Experts of a small language model.
Size: 13 layers, width 256, vocabulary 8192, 34.8M parameters.
Experts: 24 experts in each of 12 layers, 4 picks a token.
Training: 471M tokens, 3592 steps.
Below are experts of layer 5 (counted from 0) of a mixture-of-experts language model. Rows are named router (the router's row for the expert), gate (a neuron's input weights, with its number), up (a neuron's input weights, with its number), down (a neuron's output weights, with its number) and show model dimensions 0-255. Each number is 128 + 32 x the weight over its row's rms, rounded and kept within 0 to 255.
Before each expert's rows: "mostly gets" lists some tokens that are sent to it at least half of the time; "comes before" lists some tokens at least twice as common just after its tokens as in all text. This comes from a sample of Wikipedia text that the model never trained on. Tokens count by the router's weight.

# expert 7
mostly gets: " MPC", " Candidate", " Date", " Succeeded", " album", " Preceded"
comes before: ":", "1", "2", " by", "\n", " name"
router [124 172 124 136 107 124 136  75 186 144 171 143 133 147 120  79 128 117 106 151 135 161 140 137 129 182  63 146  79  83 124 229 136 110  90 116 111 116 171 107 164 168 138 147  85 115 120 128  79  78 126 175 131 134 114 131 212 106 140 125 124 150 100  90 102 179 149 115 166  95 157  87 138 116 136 102 160  97 134 128 117 125 143  94 134 106 168 197 123 195 135  35 110 195 101 139 170  46 139 155  70 148  95 157 122 114 138 122 126 124 102 161 121 119 163  87 106  88 152 117 130 121 175 114 133 105 150 130 131 123 161 209  64 103  46 140 107 126  64 125 110 120 147 108 172 106 111  99  93 155 157 158 187 129 190 145 131 138 104 108 123 110 134 130  69 117 138 164 129 131  46 128  93 167 161 121  91 120 185 101 110 124  61 102 194 106  99 120 160  93 129 120 106 104 117 135 163 158 132 107 134 100 148 133 111 111 172 128  89 158 149 197 117 123 118 142 166 114 136 132 157 171 179 115 138 139  96 160 172  85 149 125  97 109 118 178  68 101 132 104 105  90  80 106 130 125 157  90 106 158 182 116 100 185 149 134]
gate1 [ 88 182 142 150 133 116  82 110  97 100 162 107 163  77 155 134  91 176 172 113 115  73  65 145 138 115 144 138  69  84 159 145 135  86  82 138 150 168 136 146  90 117 153 157 127 119 107  91 169 123 176 181 104  61 244 124  97 128 137 109 122 129 192 146 139 148 116 155 126 160 104 102  97  56 118 143 176 170 168 109 155 162 135 131 138 168 129 171 116 154 171 130 126 180  87 153 209 136  81 181 121 145 147 161 117 156 145 110 171 144 132 149 133 122  80 160  93  87 134 104 123 149  96  99 100 181 111 131 110 147 146 114 147 116 129 161 125 124 119 114 127 178 145 126  78  96 182  95  88 161 134 150 112 164 129 137 135 127 155 161 171 125  76 101 101  99 126 121 101 116 121 123 133 136 161  95 102 136 114  96  87 136 190 134 155 102  61 123  97 152  91 121 139 194 212 189  47 157  81 148 141 145 122 134 105 169 150 109  89  90 116 136 177 145 158 167 134 109 134  85 166 145  84 110  62  59 140 125 110 138  88 145 174 188 115 130 172 102 122  58 142  93 113  81 137 115 148 110 109  87 131 132 121 159 125 153]
up1 [ 82 125 205 112 118 142 116 159 127 119  94  91 120 143  86 118  78 164  96 132 114 111 133 183 229 117 124 107 113 160 166 161 130 120 144 183 167 156 132 169 159 121 125  99 163 110 117 138 105 102 111 118  96 160 105  74 115 100 119 152 118 103 128 137 179  86  93 132  69  87  80 129  53 130  89  93 149 118  98 104 139 129 160 102 102  88 126 115  72 151 171 146  76 103  81 143 137  61 111 157 109 125 107 114 101 133 104 113 137 114 147 124 114  99 156 106 118 147 195  96 110 111  74 134 150 209  96 103 141 140 144 157 111 143  88 232  65 123 121 144 146 173 182 151  93  98 106 134 133 126 105  95 126 128 143  75 116 115 106 107 169 173 130  70 142  64 148 151 136 144 115 146 112 112 121 120 132 177  95  99 124 219 113 156 208 172 141 132 173 192 143 120 151 147 107 125  91 198 105  84 153 144 149 125 107 163 191 146 134 147 101 112 155 164 120 136 108 147 115 105 133 179 121 145 197 115 185 101 125 132  95 159 118 106 123  83 120 143 102 155 121 156  70 123 112  88 163 115  93  79 108 177 122  65 122 161]
down1 [166 120  81 132 132 140 166 101 154 120  78 143 156 162 127  73 141  87 171 128 167 183 163 107 129  82 127 144 141 110 124  82  93 137 154 178 121 108 124 139 182 129 137 158 145 107  81 160 131 174 149 126 147 108 110 149 160  73 102  85 164 151 178 110 134 132 107 117 109 153 137 137 129 176 147 114 145 120 156 133 110 149 163 127  84  67 144 143 172 157 128 108 142 175 127 160 112  71  95 169 151 124 121 122 111  85 153 122 175 128 131 124 173 127 129  98 140 120 119 130 195  81 148 155 124 139 137 160  54 115 146 120 109 129 101 154 204 156 121 110 102  83  54 198 136 123 125  86 195  68  91  74 143 133 129 125 142 207 123 125 118 107 113 116  84 162 134  51 106 132 154 137  80  88 124 116 132  79  96 136 110 158  87  86 166 173 140 131  64 126 222 107 151  91 105 113  95 106 159 153 155 161 160 148 114 163 114 100 102 143 116 163 165 176 154 171 103  42 118 132 107 164 187  83  99 160 210 110 133 173 152 107 164 153 174  88 115 105 117 120 145 176  95 130 119 109 137 133  74 161 183 145  98 123 102 185]
gate2 [113 164 105 102 109 159 200 163 108 133 137 106  77 114 117 107  85  90 127 101 145 206 168 119 127 151 101 175 165  86 141 101 113 207 148 124 126 176 115  94 152 118 108 160 138 138 138 133 122 117 169 110 159 143 156 117 109 112 175 172 170 176 136 114 161 125 114 167 159  91 106  94 136 132 116 103 119 128 188 162 164 147  98 128  82  90 158  73 192 179  97 127 141  81  94 193 104 113 143 111 147 169 180 169 112 204 140 170 158  99 173 131 158 144 110 186 145 165 129 104  96 124 169 158  53 127 160 134 189 138 165  92  55 124 171 121 159 152 139 101 101  81  78 144 147 157 104 115  53 164  63 111 107 116 137 122 156  84 156 144 158 120  92 158  96 130  84 120 130 133  81 153  68 117 124 118 149 159 129 157 137 160 121 117  83  98 141 124 171  61 133 155 108 108  93 111  81  90 161 111 136 115 161  77  90 147 127 136 151  88 147 137  64 108 127  94 122 183 152 107 133  89 150 141  45 136 117 150 122 133 167  77  75  93 132 103  89  86 167  97 178 132 161 111 105 130 121 112 141  84 169 120 167 113 114 103]
up2 [175 132  75 178 134  86  75 139 136  54 145 149 119  96 113 133 161 162 104  62 148 125 141 100  79  87  83 122 184 109 168 127 108 127 145 121 103  89  93  80  68 188 141 123 144 141 167  54  60  97 129 145 120 140 107 126  97 133 120 106 112 169  70 124 125  76 146 177 117 129  78 165 105 122 146 148 102 120 141 117 194  85 165 138 132 129 106 129 166  76  95 125 100 119 127 125 146  85  52  87 147 106 105 145  89  99 144 145 161 151 159 124 120  89 137  91 144 131 137 132 110 134  97  69  82 132  90  74 117  62 131 153 114  88 108  87 108  98 109  94  69  71 137 151 130 155 125 124 169 149 162 128 117 108 101  91 140 189 189 173 159 177 137 131 160 130 135 129 122 152 169 146 142 106 133 133 145  72 100 153  33 112 169 146 149  63  97 150 142 104  83 158  95 101 108 134 149 113 152 145 136  70 156 130 119 103 110 130 114 114 168  92 136 115 170 142 161 151  95 136 123 161 181  82 158  98  98 122  97 139 156 140 204 134 121  96 156 109 148 150 121  62 158 110 175  76 120 203 142 122  83 147 181  81 141 106]
down2 [127 149 134  92 112 190  89 131 142 123 158  96 117 111  94 154 152 118 135 118 101 145 154 118 179 150  64 160 150 195 139  94 159 142 165 107  77 130 162 118  62 114 127 117 135 164  99  81 186 101 112 166  76  83  97 119 126 168  87 139 195 162 111 166 110 145 116  90 109 147  84 180 105 108 127 166 194 126 126  59 122  76 105 176 136 131 133  91 144 106 130 128  66 166 132 172  79 127 102 168 133 169 169 115 138 135  79 133 126 125 144 109 124 183  77 127  83 113 165 147 107 110 194 137 107 169 109 125  99 155 132 118  94 112 114  74 135  99 127 106  78 157 110 100  46 168  60 158 138 104  94 107 124 152 118  70 130 152 142  83  95 145  94 124 161 159 104  97 146 113 116 181 106 148  99  66 164 145 110 103 121  85  96  71  79 158  93 134  95 177 106 162 170  91 111 113 126 138 115  80 189 117  55 143 137 126 169 174 126 137 146  90 155 117 159 149  61  96 163 186  94 135 137 169 109 204  96  90 115 117 146 156 106 131 116 175 111 151 139 173  97 102  99 136 134 120 134 129 147 135  57 136 123  76 126 126]
gate3 [115 116 137 148  68 156 101 108 131  93 158 123 103 215 176  99 123 162  91  95 164 124 167 154  66 116 121  96 106 112 106 109 168 107 108 103 157  88  87 146  96  53 175 115 141 142 118 159 136 104 154 146 133 160 140 157 150 108 143 138 137 106 110 102  58 123 128 114 151 145  99 141 149  74 146 119 168 129  99 189 105 135 138 147 158 100 117 133 118 160  46 152 167 154  99 123 113 132  99 186 138 151  80 139 116 189  73 109  81 179 107 124 155 141  52 105 174 161 139 112 147 158 153 157  93 127 113 122 152 129 126  87 184 170  86 149 180 147 136 197 142 151 114 107 127 146 151 126  83 154  67 147 108  97 127  83 150 124 132  77 115 126  74 195 124 135  84  98 140 141 117 173  88 140 126 166 165 134 108 152 155 189  81 168 120 121 149 121 188 136 152  54  74 174 108 104 216 165  70 135 162 168 152 110 156 129 140 101 115 120 114 132  96 138  98 104 123 199  77 103  64 110  78  85 139 156 104  82 169 148 155 119 109  87  93 115 169 157 156 106 157 119 150 147 134 178 118  94 121 113  83 127 135 140 176 114]
up3 [127 115 146 101 112 136  84  64 127 116  96 138 178  87 158 122  95 117 207  77 141 126 135 132 121  82 113 182 110 104 157 135  56 147 198  79 173 136 140 197  98 154 131 144 123 128  71 113 103 151 111 121 132 101 131 130 174 143  73 157 154  60 152 113  96 151 142 125 148 165 148 114 125 109 171  94 134 167 158 183 120 102 126 131 140 160  98 118 126 183 186 114 212 154 135 165 131 122 159 119 135 153 113 148 120  79 146 158  95 182  63 114 108 130 120 161 109 116 167 122 142 101 171 100  60  99  67 127 124  98 149 102 172 159 146 179 183 150 135 163 142 111 150 124 143 127  94 113  91 172 124 123  87  85 157  72 166 128  97  90 173 122 116 128 118 131  77 157 180 121 135 130  52 191  61 154  94  99 193 168 124 141 163 165 170  97 172 147  72 150 110  81  82 162 119 115 212 134 125 123 153 116 158 166 119 104  99 128 130 135 135 103 116  88  95 118 145 157 113  97  66 107 161 145 123 100 107 130 128 168 122 139 136 152 100 140 125 134 154 133 207 100 123 123 178  86  79 136 176 148 153 114 115 161 174 108]
down3 [186  87 161 146 133  66 103 120 112  81 161 173 135 221 141  88 123 123 143 115  99 155 192  19  85  78 118 192 135 169 124 162 118 100 167 127 133 141 160 124 132 117 126 146 172 108 122 150  74 138 102 145  81  83 144 143 119 103 139 135 109 130 117 163 117 118 152  87 114 130 135 188 138 126 149 115 162 112 157 164 189 151  73 109 109  91 155 111 170 120 113 115 154 120  87 182 125  37  93 117  86 101 126 139  90 180 148 129 108 112  47  99 114 218 127 174 167 134  59 114 149  96 151 116 120  82 111 138 179  92 129  93 156 140 142 133 147 117 124 167 125  89 109 109 177 111 129  85 162 149 171 123 151 143 121 145 119 164 139 137 147 127 164 110 110 144  95 107 144 109 129 142 132  91 140  82  91 171  95  94  81 129  91 103 175 115 130 163 102 126 158 157 151 129 127 150  95 101 125 102 126  92 117 144  93 104 135  65 151  97 140 103 124 161 111 146  94 146 142 212 168  78 100  91  93 163 194 148  99 150  83 156 121  75 109  96 126  91 183  69 101 135 112 116 137 116  94 195 119 171 112 176 152 165 125 140]
gate4 [132 110 112 125 129  65 165 133  91 103 114 142 130 132 100 139 124 164 196 154 125 151 107 131 144 103 123 130 144  58 177 177  54 120 103 133 137 169 137 133 121 134 109 120 147 112 133  96 140 109 166 134 136  95 194 127 110  73 167 116 120 160 111 194 116 162 147 118 164 125 133 141 169 136  65 199 149 141 154 127 133 142  74 120 105 152  82 104 131  97 106 133  91 147 123 123 123  93 143 124  95 143 139 130 163 125 165 139 169 147 139 164  98 102 120  99 135 102 124  76 109 130 164 129 153 128 168 157 160 109 119 152 207 167 152 148 122 133 127 187 144 155 169 116 179 115 112 156 125 142 124 121  99  81  63  96 112 113 102  90 127 116 139 133 138 148  91  84 163 109 174 149 166 111 122 139 198 183 163 118 133 172 108  56 147  96 166  79 127 131 141  83 145 164  80 155 130 145 197 163  91 186 226 114 122 103  99 161 146 136 133 178 150 128 173 127 166 168 158 140 112  78 168 137  89 211 147 104 187  76  80 131 179 146 177 152 134 104  96 128  58 114  96 105 149 135 183 136  56  58 117 133  87  70 141 161]
up4 [138 153 151 177 134 124 164 174 108 133 103  87  87 164 176  98 118 160  99 149 127 136 148 107 147  68 118 103 144 126 124  88 110 145 127  93 152 205  79 109  94 176 127 109  66 185 154 104 116 100 130 155 120 148  96 135 126 130 187 130 120 103 193 123 131  83  71 111 130 129 109 162 128 178 132 176 153  26 106 131 167 186 200 141 131 124 144 149  82 133  61  79 134 204 139 171 151 142  98 121  84 129 128 109 160  92 138 103 104 105 164 145 113 152  96 167  84 100 147 161 150 120 102 141 152 112 124 118 141  96  90  95 113 100 117 137 123 128 134  66 122 154 148  94 195 138 167 156  79 135 116  86 145 119 139 140 171 114 203 152 153  92 120  99  85  62 104 125 137 149  60 113 164 136 211 132 152 139  83  99 183 180 198 124 140 134 167  86 117 119 144 143 159 171  92  91 161 121 138 137 119  69 120 131 151 162 118 154  95 114 122 136  97 116 139  94 156 113 102 202 134 109 158 152  76 140  94  62  99 133 132 160 158 141 144 134 133 114 186 139 135 104 166 130 106 157 183 145 139 116  50 167 108 153 142 108]
down4 [125 142 121 132 144 115 146 139 144 121 152 176 149 140 136 180 138 172  65  95 120 132  95 132 132 129  98  52  84 133 168 121  85 142 134 110  90 176  71 119 126 150 193 177  88 116 109 114  66 123 118 193  78  71 152 114 163 128 133 100 150  81 115 161  62 167 164 150  93 106 129  92 150 152 106 112 124 102 122 139 100 121 145 115 155 173 121  98 120 135 117 143 108 128 117 118 132  69 136 159  38 116  99 114 115 145 155 151 114 178 132  61  97 106 155 130 112 107 123 111 173  76 130 127 160 151 133 141 111 169 204 157 165 104 203 104 171 136 105 153 127 133 150  79 113 113 144 145 117 100  88 159 198 129 156 156 146 102  60 120  78 106 143 120 128 164 152 170 113 142 116 147 115 129 133 182 163  97 197  80  98 138 136  58 101 178 137 113 128 143 149 148 110  85 142  61 105 113 179 166 158 143 223 103  51 158 129 159 149 129 103 140 119 118  95 134 109 138  89  85 106 150 133  99 123 128  65 142 141 181 125  77 172  74 122  80 159  71  97 157 122 118  71 172 146 138 136 129 134 123  92  91 155  73 112 107]
gate5 [149 101 155 132  91 160 124  83 111 104 100 185 131  80  52 185 110 136  61 131 155 186 181 103 153 155 135  75 209  96 121  98  86  87 146  77 182 127 133 152 110 122 158 144 186  90 148 132 192 114 167 142 117 119 127 142 111 110  91  83 108 102 117 174 159 141  61 103 165 100 114  55 108 118 177 164 113 119 135 125 102 178 133 146 114 100 153 115 119 141 145  93 125 131 101  63 114 164  80 120  63 126 139 120 138 125 162 104 182 149 146 147 113 105  79  79 133 181 139 149 135 144 101  67 135 108  98 141 116 181 125  94 146 154 111  61 132 132 135  99 133 139 153 139  67  87 159 163 114 160 161 150  95 110 136 177  87 101 126 149  96 138 150 109 167 170  57 148 171  97 117 118 161 104 129 147 129 126  63 159 124 129 153 115  98 158 141 165 170 123 123 141 188 116 142 131 106 177 120 164 159 124 163 178 155 163 111 139  71 101  91  64  52 100 156 157 106 102  92 124 144 153 132 115  53 140 106 175  86 110 138 108 135 141 111 163 113 155 126 135 164 141 159 121 135 109 142 167  89 107 162 128 115  81 174  52]
up5 [181 141 167  80 108  94 102 111 179 203 120 159 113  86 138 172  99 215 104 119 146 154 118 120 133 146 117 175 108 158  81 158 106 123 118 133 102  81 130 182  76 137 102 123 150  62 156  83 186 145 117 116 134 143 126 134 106 119  96 121 101 117  92  56 133 163 179 115  71 119  81 148 100 119 161 165 138 194 127 172  69 109  83 114 200 121  76 153  97 144 146 140 126 147 159 111 109 108 128 140 136 200 181  86 166  80 129 129  86  78 100 131 175  73 143 143 172 172 174 139 124 119 136 135 129 114 149 139 105 121 141 114  97 121 127 156  94 155 142 143 146 202 156 129 155 151  98  69 138 186  71 160 136 144 135 109 155 140 131 126 131 134  97 151 154  96 149 133 117  82 166 102  45  95  82  99 153 113 119 140 128 161 171 166 133 128 124 152 128 103 197 129  77 107  85 114  96  80 165 154 176 109 159 153 126  84 112  96 135 121 151 105  96 148  85 113 154 154 116  60  43 129 119 161 159 114 149 135 132 132 199 126 136 129 120 139 112 142 116 113  85 134 159 165 110  98 158 100 149 152 135 107  28 135 164 136]
down5 [107  85 121  44 108 173  97 171 139 102 134 129 116 117 143 118 112 141 181 113 119  58 134 149 118 151 153  90  79 110 150 130 118 141  82  89 102 129 171 111 173 138 156 111 151 191 144 151 157  99  60 125  93 160 142 125 105 153 206 143 194 147 127 132 131  73 102 183 137 130 107 153  97 137 162 119  86 143  92 108 106  87 116 199 100 106 105 115 139 124  91 202  86 105 111 144 174 150 148  87 221 198  79  47 138 129  78 143 134  85 164 108 155 155  80  86 139  77 155 152 181 100 126 149 130 172 135  88 108 127 139 123 145 128 153 141 150 133 164 148 130 126 118 142 124 150 122  81  95 111  69 128 159  32  38 122 113 119  97 105 151 115 147 119 134 109 117 133 109 107 199 131 109 155 162 127 111 117 104 121  55 145 131 122 134  90 136 126  59 134  78  90  73  82 126 189 127 131 106 123 101 108 149  85 144 130 147  71 122 152 119  94 118 115 132 118 184 103 104 166 100 142 106  96 172 113 129 114 104 119 145 117  67 120  96 164 130 186 172 134 160 126 171  96 104 134 115 146 136 179 158 126 159 108 127  97]
gate6 [167 140 127 157 162  97 104 126 172 130 137 108 144 153 123  99 109 153 122 161  96 145 166  96 159 154  91 192 110 123  63 201 124 140  85 142 160 139 147 130 146 128 110 162  76 193  95 105 117 153 153  44 105  87  99 148  74 144 155 185 108 122 165 162 100 100 140 110 110 113  73 129 131  79 147  94 128  74 113  98 137  97  74 138 193  83  89 157  99  92  91 116 123  67 126 108 129 129 119 130 165 170  80  84  99 107 133  95 132 148 124  87 125 150 135 110 137 118 119 134 115 141 117 114 103 141 104 101 144 120 170 154 108  67 117 144 144 164  80 143  60 130 106 125 103  88 136 152 166 129 102 138 153 147 209 138 153 155 119 123 217  69 148 143  78 110 123 165 151 134 143 133 132 122 152 104  57 116  93 202 133 120 124  69 159 108 125 127 145  87  98 186  74 121 165 141 118 149  96  54 154 133 147 162 174 136 203  88 119 125  97 122 178  77 156 132 175 142 217  84 185 135 142 169 130 108 166 100 133 150 152 134 121 139 116 110 177 132 111 193 107 149  98 153  90  52 131 133 162 141 160  98 125 112 119 115]
up6 [142 183 118 109 134 115 152 138 166 143 175 177 119 133 155 132 110 130 145 118 106 154  88 199 164 137 109 120 112 146 154 117 140 147 145 133 111 123 144 151  92 102 129 112 192 147 158 158 149 158  58  88  56 107 116  97 115 143 175 109 140 146 147 115 150 119 154 183 142 132 140  94 171 100  76 148  91 115 109 142 148 154  94 141 150 132 136 123 146 165 169 139 107 100 134  45  81  42 113 178 159 122 136 100 137 213 162 107 162 149 124 108 154 142 193 109 103 114 100  73  87 123 116 127  47 132 178 145  90  26 135 129 105 164 108 146 136 166 108 156 142  86 158 139 137  92 126 169 106 171 205 179 119 139  96 110 154 118 130  74 155 225  67 166 146 172 184  77 168 113 146 171 123 124 132 100 109 114 137 150 211 119 128 121 120 100 121 152  93 102 137 138 137 114 159 161 153  93 135 116  73 157  92 148 104 155 143 126 119 152 117 158 169 140 156  98  69 108 107 144 106 152 149  86 108 123 153 116 131 102 155 158  79 111 101  89 157 135  47 135 175 122 181 175 119  67 103 154  91 130 112 113 137  91 118 140]
down6 [156 157 111 114 190 138 128 153 127 103 124 127 163 152 123 149 137  82  78  73 154 173 105 114 127 243 147  68 148 140 132 138 103 130 169 109  98 168 104 129 111 133  70  62 145  90 103 134 122 102 145  84  89 151 125 163 174 168 124  77 150  99 135  98 139 179 105 102  99 106  98 108 130 155  81 190 115  79 106 124 138 114  91 116 111 189 110  87 138 103 100  94 106  97 132 109 144 130 137 120  94 126 124 135 150 134 100 162 126 113 117 105 132 127 178 130 136 115 150 129 198 104 181 123 116  70 112 131 128  89 119 111 114 125 154 116 132 109 168 125 141 203 212  85 164 167 139 121 131  84 142 131 149 171  97 154 146 153 158 137  49 100 137 175 133 114 151 106 160  92  65 146 136 127 131 138 161 133 169 196 118 152 174 165 161 127  98 120 122 183  60 143 151  98 103 104 145 127 130 123  78  93 143 188 129  90 160 151 176  63 173 148 127 170 163 135 160 110  67 109 182  96 101 118  90 123  83 104 209 110 107  50 113 117  84 126 100 130 131 112  88 121 134 140  76  86 125  98 130 124 106 168  88 208 150 140]
gate7 [134 138 148 120 106 150 173 147 138 122 112  93 172  88 141  88  97  77 137 137 197  63 117 119  85 155 109 135  65 180 178 125  90  56 116 105 127 125 123 147 129 171 184 128 101 139 172 130 145 133 129 165 102 114 103 118 127 110 106 127 145 135 115 118  51 185 114 118 113 124 121  86 103 154 142 198  79  97 175  99  90 113 115 142 131 120  72 156  83 152 143  81 133 126 136 102 116  91 148 130  93  73 160 147 150  97 111 152 100 143  77 104 144 181  88 172  92 159 109 158 170 146 134 130 123 152  86 121  71 156 122 104  72  76 115 131 131 154 110 171 107 107 118 131 105 221 155 166 137 130  85 119 119 111 117 146 119 116 123 146 122 199 149 148  96 124 162 176 100 112 123 138 140 149 138 172 147 111 132  92 176 140 145 114 158 188  76 149 139 126 204 142 132 143 171 107 119  95 131 101 106  82  50 149 140 181 106 118 196 147 142  56  98 126 111 182  94 148 128 140 131 115 124 159  46 127 169 205 127 133 106 120 113 133 112  98 133 155  67 142  98 135 131 180 175 117 169 132 148 176 176  65  56 166 128 105]
up7 [104  88 126  67 130 119 140  98 109 132 120 115  90 130 149  91 137 131 124  87 109 118  78  97 167 120 122 155 106 163 164 159  99 182  57 143 125 118 108 126 205 112  87 109 145 107 138  94 160  86  99 139 179 165 138 148 150 155 123 125 131 164 140  81 145 133 123 143  92 135 128 160 162 101  95 124 142 143  74 132 152 202  91 156 158 136 165 129 151 124 126 119 143 135 167 164 160 171 128 163 192  69 170 103  93  74 122 152 115  66 173 122 122  64  92 155 113 146 142 142 151 158 107 138 141  84 148 167 159 114 159 139 123 176 115 187 242 118  93 133 108 124 149  91 125 100 181  90 136  90 127 146 125  80 133  62  61 143 145 166 121 135 119 107  94 107 118 114 111 103 175  61 151 157 173 112 153 103 208  68 199 140 195 164 159 144 155 136 101 128 173 169  90 113  69 141 120 122 115  86 135 114  95 117 131 191 108 146 141  57 108 131 115 174  81 152 146 124 124 110 129 109 161 164 117 166 153 101  85 121 151 126 114 102 163 140 173 113 105 175  97 132 190 112  71 157 172  88 153 134 131  99 110 162 121  88]
down7 [170 121 151 192 129 186 125 104 126 143 156 200 122 127 162  88 115 147 159 110 125 135 104  88  54 159  73 110 142 166 166 134  95 106 101 159  89 107 128  93 197 195 155  61  79 198 167 161  98 157 163 100 143 155 181 104 160 124 154  84 177 135 169 101 124 123 131 123 148 137 146 139 105  65 148 146 142 102 120 201 114 166 161 191  96  75 128 140 161 111 142 169 136 136  80 115 128  82 152 126 140 152 132 131 140  68 135 187 104 186 161 167 135 178 140 132 132 164  83 156 124  86 120 133 118 144 132 193 152 104  39 131 168 211  51 177 157 126  96 115 114 110  90 125  96  96 144 141 175 103 112  79 141 136 126 167 172 117 123 127 135 116  87 125 128 134 148 135 132  49 159 128 136 131 133 179 144 161 135 166  57 152 137  80  94 138 175 168 113 151 115  75  92 130 150 150 137  87 148 108  93 112 111 116 166 132 126 103 142 167 133  79 165 162 125 131 126 126 118 105 141 103  86 114 138 124 138 154 139 168 132 117 110 121 109  97 135 121 103 114 101 115 107 145  90 166 127 180 230 126 113 150 114 107 114  85]
gate8 [ 40  93 132 145  97 105 130 114 143 149 129 107 107 210  98 117 107 192 182 127 136 109 117 158 223 199 104 118 143 114 136 124 160 143  46 173 157 115 107 179 150  87 133 176 128 123 113 107 117 135 120  87 147 128 117 127 174  94 140 117 117 127  97 112  81 119 105 138 152 147 166 123  73 129  84 149  72 112 142 189 193 130  98  90 142 132  87 163 140 141 141 142 128 120 167 157  99 142 111  92 103  81  79 122 137 156 150  82 120  65 122 133 114 191 135 110 236 135  74 120 113 143  60 136 166 149 129 181 108 140 161 107  58 115 167 155 140 114  93 135 217 175 143 101 167 154 135 124 142 131 150 108 117 109 167 107 138 143 164 130 158  92 129 144 103 133 155 106 148 143 159 131 105 119 133  66 122 163 170  69 154 180 151 130 150  97 103 113 128 121 154 117 106 157 177 162 141 127 102 124 105 171 118 177  78 163 115 216 125 196 108 122 110 131 108 127  86 131  97 123  90 132  81 154 116  52 102 109 129 121  88 113 124 164 156  69 122 134 109 123  96 151 141  81 108  93 154 137 113 110 142 138 165  78 166 144]
up8 [140 121 124 148 133 104 126  86 147 111 159 122 112 112 144 158 128 135 131  93 139 152 116 123  91 138 153 184 161 161  91  94 142 123 118  92 165 109 102 101 134 129  87 133 133 125 122 165  92 139  95 130 150 168  79 104  81 145  95 154  92 114 114 171 136 109 148 114 139  89  98 137 103 142 116 128 130  70 173 158 134 100 174 102 134  92 199 116 128 146 151 108 122 176 154 100 125  81 162 154 149 121 116 172  87 144 106  74 138 127 168 136 153 136  94 161 216 108 199 168 103 157 129  74 126  93  93 136 108 151 128  94  79 138 140 117 117  64 103 115 203 137 155 120 124 176 113 154 187 136 149  97 169 108 155 190 137 153 160 153 123 131 169 154 139 140 187 133 124 118 139 133 121 119 140  99 164 120 143 139 154  99  99 188  63  91 127  84 136 183 177 166 122 121 118 111 110 115 118  88  20 153 149 123 119 129  61 164 215  47 166 120 203 141 163 125 155 100 116 134 124 147 162 160 141  79 212 112 104  78  71 131 135  62  72  93 143 159 124 184  71 102  85 116 123 151 132 157 194  95  89 129 103 123 152 116]
down8 [189 133 134 157  86 112 130 149  89 122 103 135 141 175 115  95 118 100 156 123 110 127 122 146  74 138 205 169 166 154 165 144 174 214 113 145 130 176 124  86 168 137 198 191 113 203 115 108 137 173 126  69 113 115  81  94 141 112 148 151  91 145 154  96 120 111 132 199 149 101 162 170 154  85  91 127 116 109 112 106 105 112 188 109 179 124 154 116  93 106 105 160 110 143  60 166 118 119  99 117 102  76  89 108 140  87 140 204 110 125 169  65  83 133 187 113 114 141 172  85 114 174 106  90 163 131  78 132 139 150  74 132 150 150 109 133 128 126  88 107 201 124 112 150 129 114 152 146 117  84 136 155 123 121 126 127 112 204  42 161 124 175  92 129 107 113 120 123 120 112  97 140 157  85  93  56  90 103 148 151  65 108 115 150 117 106 141 116 177 122 178 151 155 121 117 160 114 156 167 110  54 148 139 111 142 121 138 173 132  81 117 113 129 130 105 107 110 122  99 108 142 183 154 121 153 156 138 135  99  85 128 166 142 111 166 207 125  99 129 154 126 138 147  94 145 160 122  84  75  95  91  86 101 121  98  66]
gate9 [163 143  71 191 145 131 112 112 141 131 190 138 126 140 134 147 175  71 160 163 111  97  88 158  79 159 135  95 133  92 125  81 147 116 101 110 155 110 144 120 131 141 145 151 189 148 142  66 151 140 116  92 128 131 168 106  91 110 145 138 119  91 129 163 128 145 142 125 161 166 148  81 162 103  89 124 171  87 153 124 135 194 159  44 124  93 120  88 148 193  94  96 130 130 135  79 123 106 109 173 133 104 217 181 132  95 155 154 120  94 142 113  90 194 121 157 115 164 120 168 142 146 165 186  80  79 122 114 154 125 120 194  81 109 130  76 125 181 174 179 122 111 105 153 100 114 135  41 115 134 168 144  82 124 147 162 136  82 118 130 140 121 114 130 118 135 126 113 111 116 104 137 122 130 109 198 152 136 136 235 100 115 140 149 127  93 102 170 142 112 112 102 133  38 139 170 139 170 127 104 170 158 139 103 123 124 172 170 107 177 151  85 134 106 149 115 169 153 151 168 107 139 140 110 142 123 126 171 164 135 134 161 166 146 197 125 128 127 102  70  68 120  86 134 128  79 169 113 208 105 132 164 156 149 185 136]
up9 [117  80 136 147 130 100 126 108 144 192 124 147 165 111 125 122 115 140 140 185 115 215 149 105 149 103 159 158 164 114 168 119 143  83 135  95 114 151 153  77  97 114 117 105  90 139  99 155 114  92  85 128 142  81 143 169  71 175 151 144  88 164  97 133 107 162 146 173 110 105 103 148 120 143 146  97 117 108 177 109 164 114 105 149 141 102 178 130 123  87 172 140  94 161  77 182 128 132  99 136 169 130 122 142 104 156 184 141 122 197 155 185 114 115 176 129  98 111 159  99 126 133 146 120 160 127  87 100  66 142 121 114 121  56 188  93 114  86 102 113 150 100 156 153 144 152 163 186 162  88 169 123 124 151  95 117  60 131  72 169  65 174 145 121 127  75 137 100 113 108 114 133 179 126 139 152 137  88 118 116 107 116 122 175 119 118 132  93  85 152 101 112  62 163 109 156  85 145  99 148 174 151 128 161 147  99  49 137  94 139 105 175 131  68 117 151  88 161 128 101 178 167 171 153  60 148 103 171 100  95 120 154 145 147 169 125 134 126 132 170 121  61 157 222  66 120 161 111 153 140  79 108 133  39 129 123]
down9 [174 132  50 136 136 128  98 121 155 152 127 130 164 106 111 153 167 160 105 113 174 112 146 197 160 143 127  83 132 117 174 139 120  83 116 125 131 180 200 152  96 199 118  88 144 149 115 138 103 115 196 162 120 135 127  89 166 150  95 122 103 119 111 128 152 232 151 151 116 110 171 103 129 127 120 110 117 171 106  84 132  95 136 100 148 134  68  91  96  99 177 111 132 136 115 114 138 126 120 127  87 154 144  98 184 152 136 141 149 134 136 108 107 155  94 156 125 155 145  48 124  95  99 159 141 157 150 168 141 113 207 182 146 167 122 130 129 128 137 117  55 115 187 100 152 147 136 134  84 155 116 117 158 130 118 131 125 173  73 152 156 159 145  85  94  92  87 109  98 146  18 158 164 137 133 122  95 122  96 161 154 149 149 124  70  97  84 135 132  98  67 173  78 162  85  50  74  93 116 129 212 113  89 148 128 105 174 122  92 133 135 144 115  94 132 118 104 102  90 138 129 144  86 156 108 192 177 154 115 178 117 149 173  96 130 144 131 130  74 100 142 146 137 131 138 124  92  98 177 174 159 137 185 115  98 179]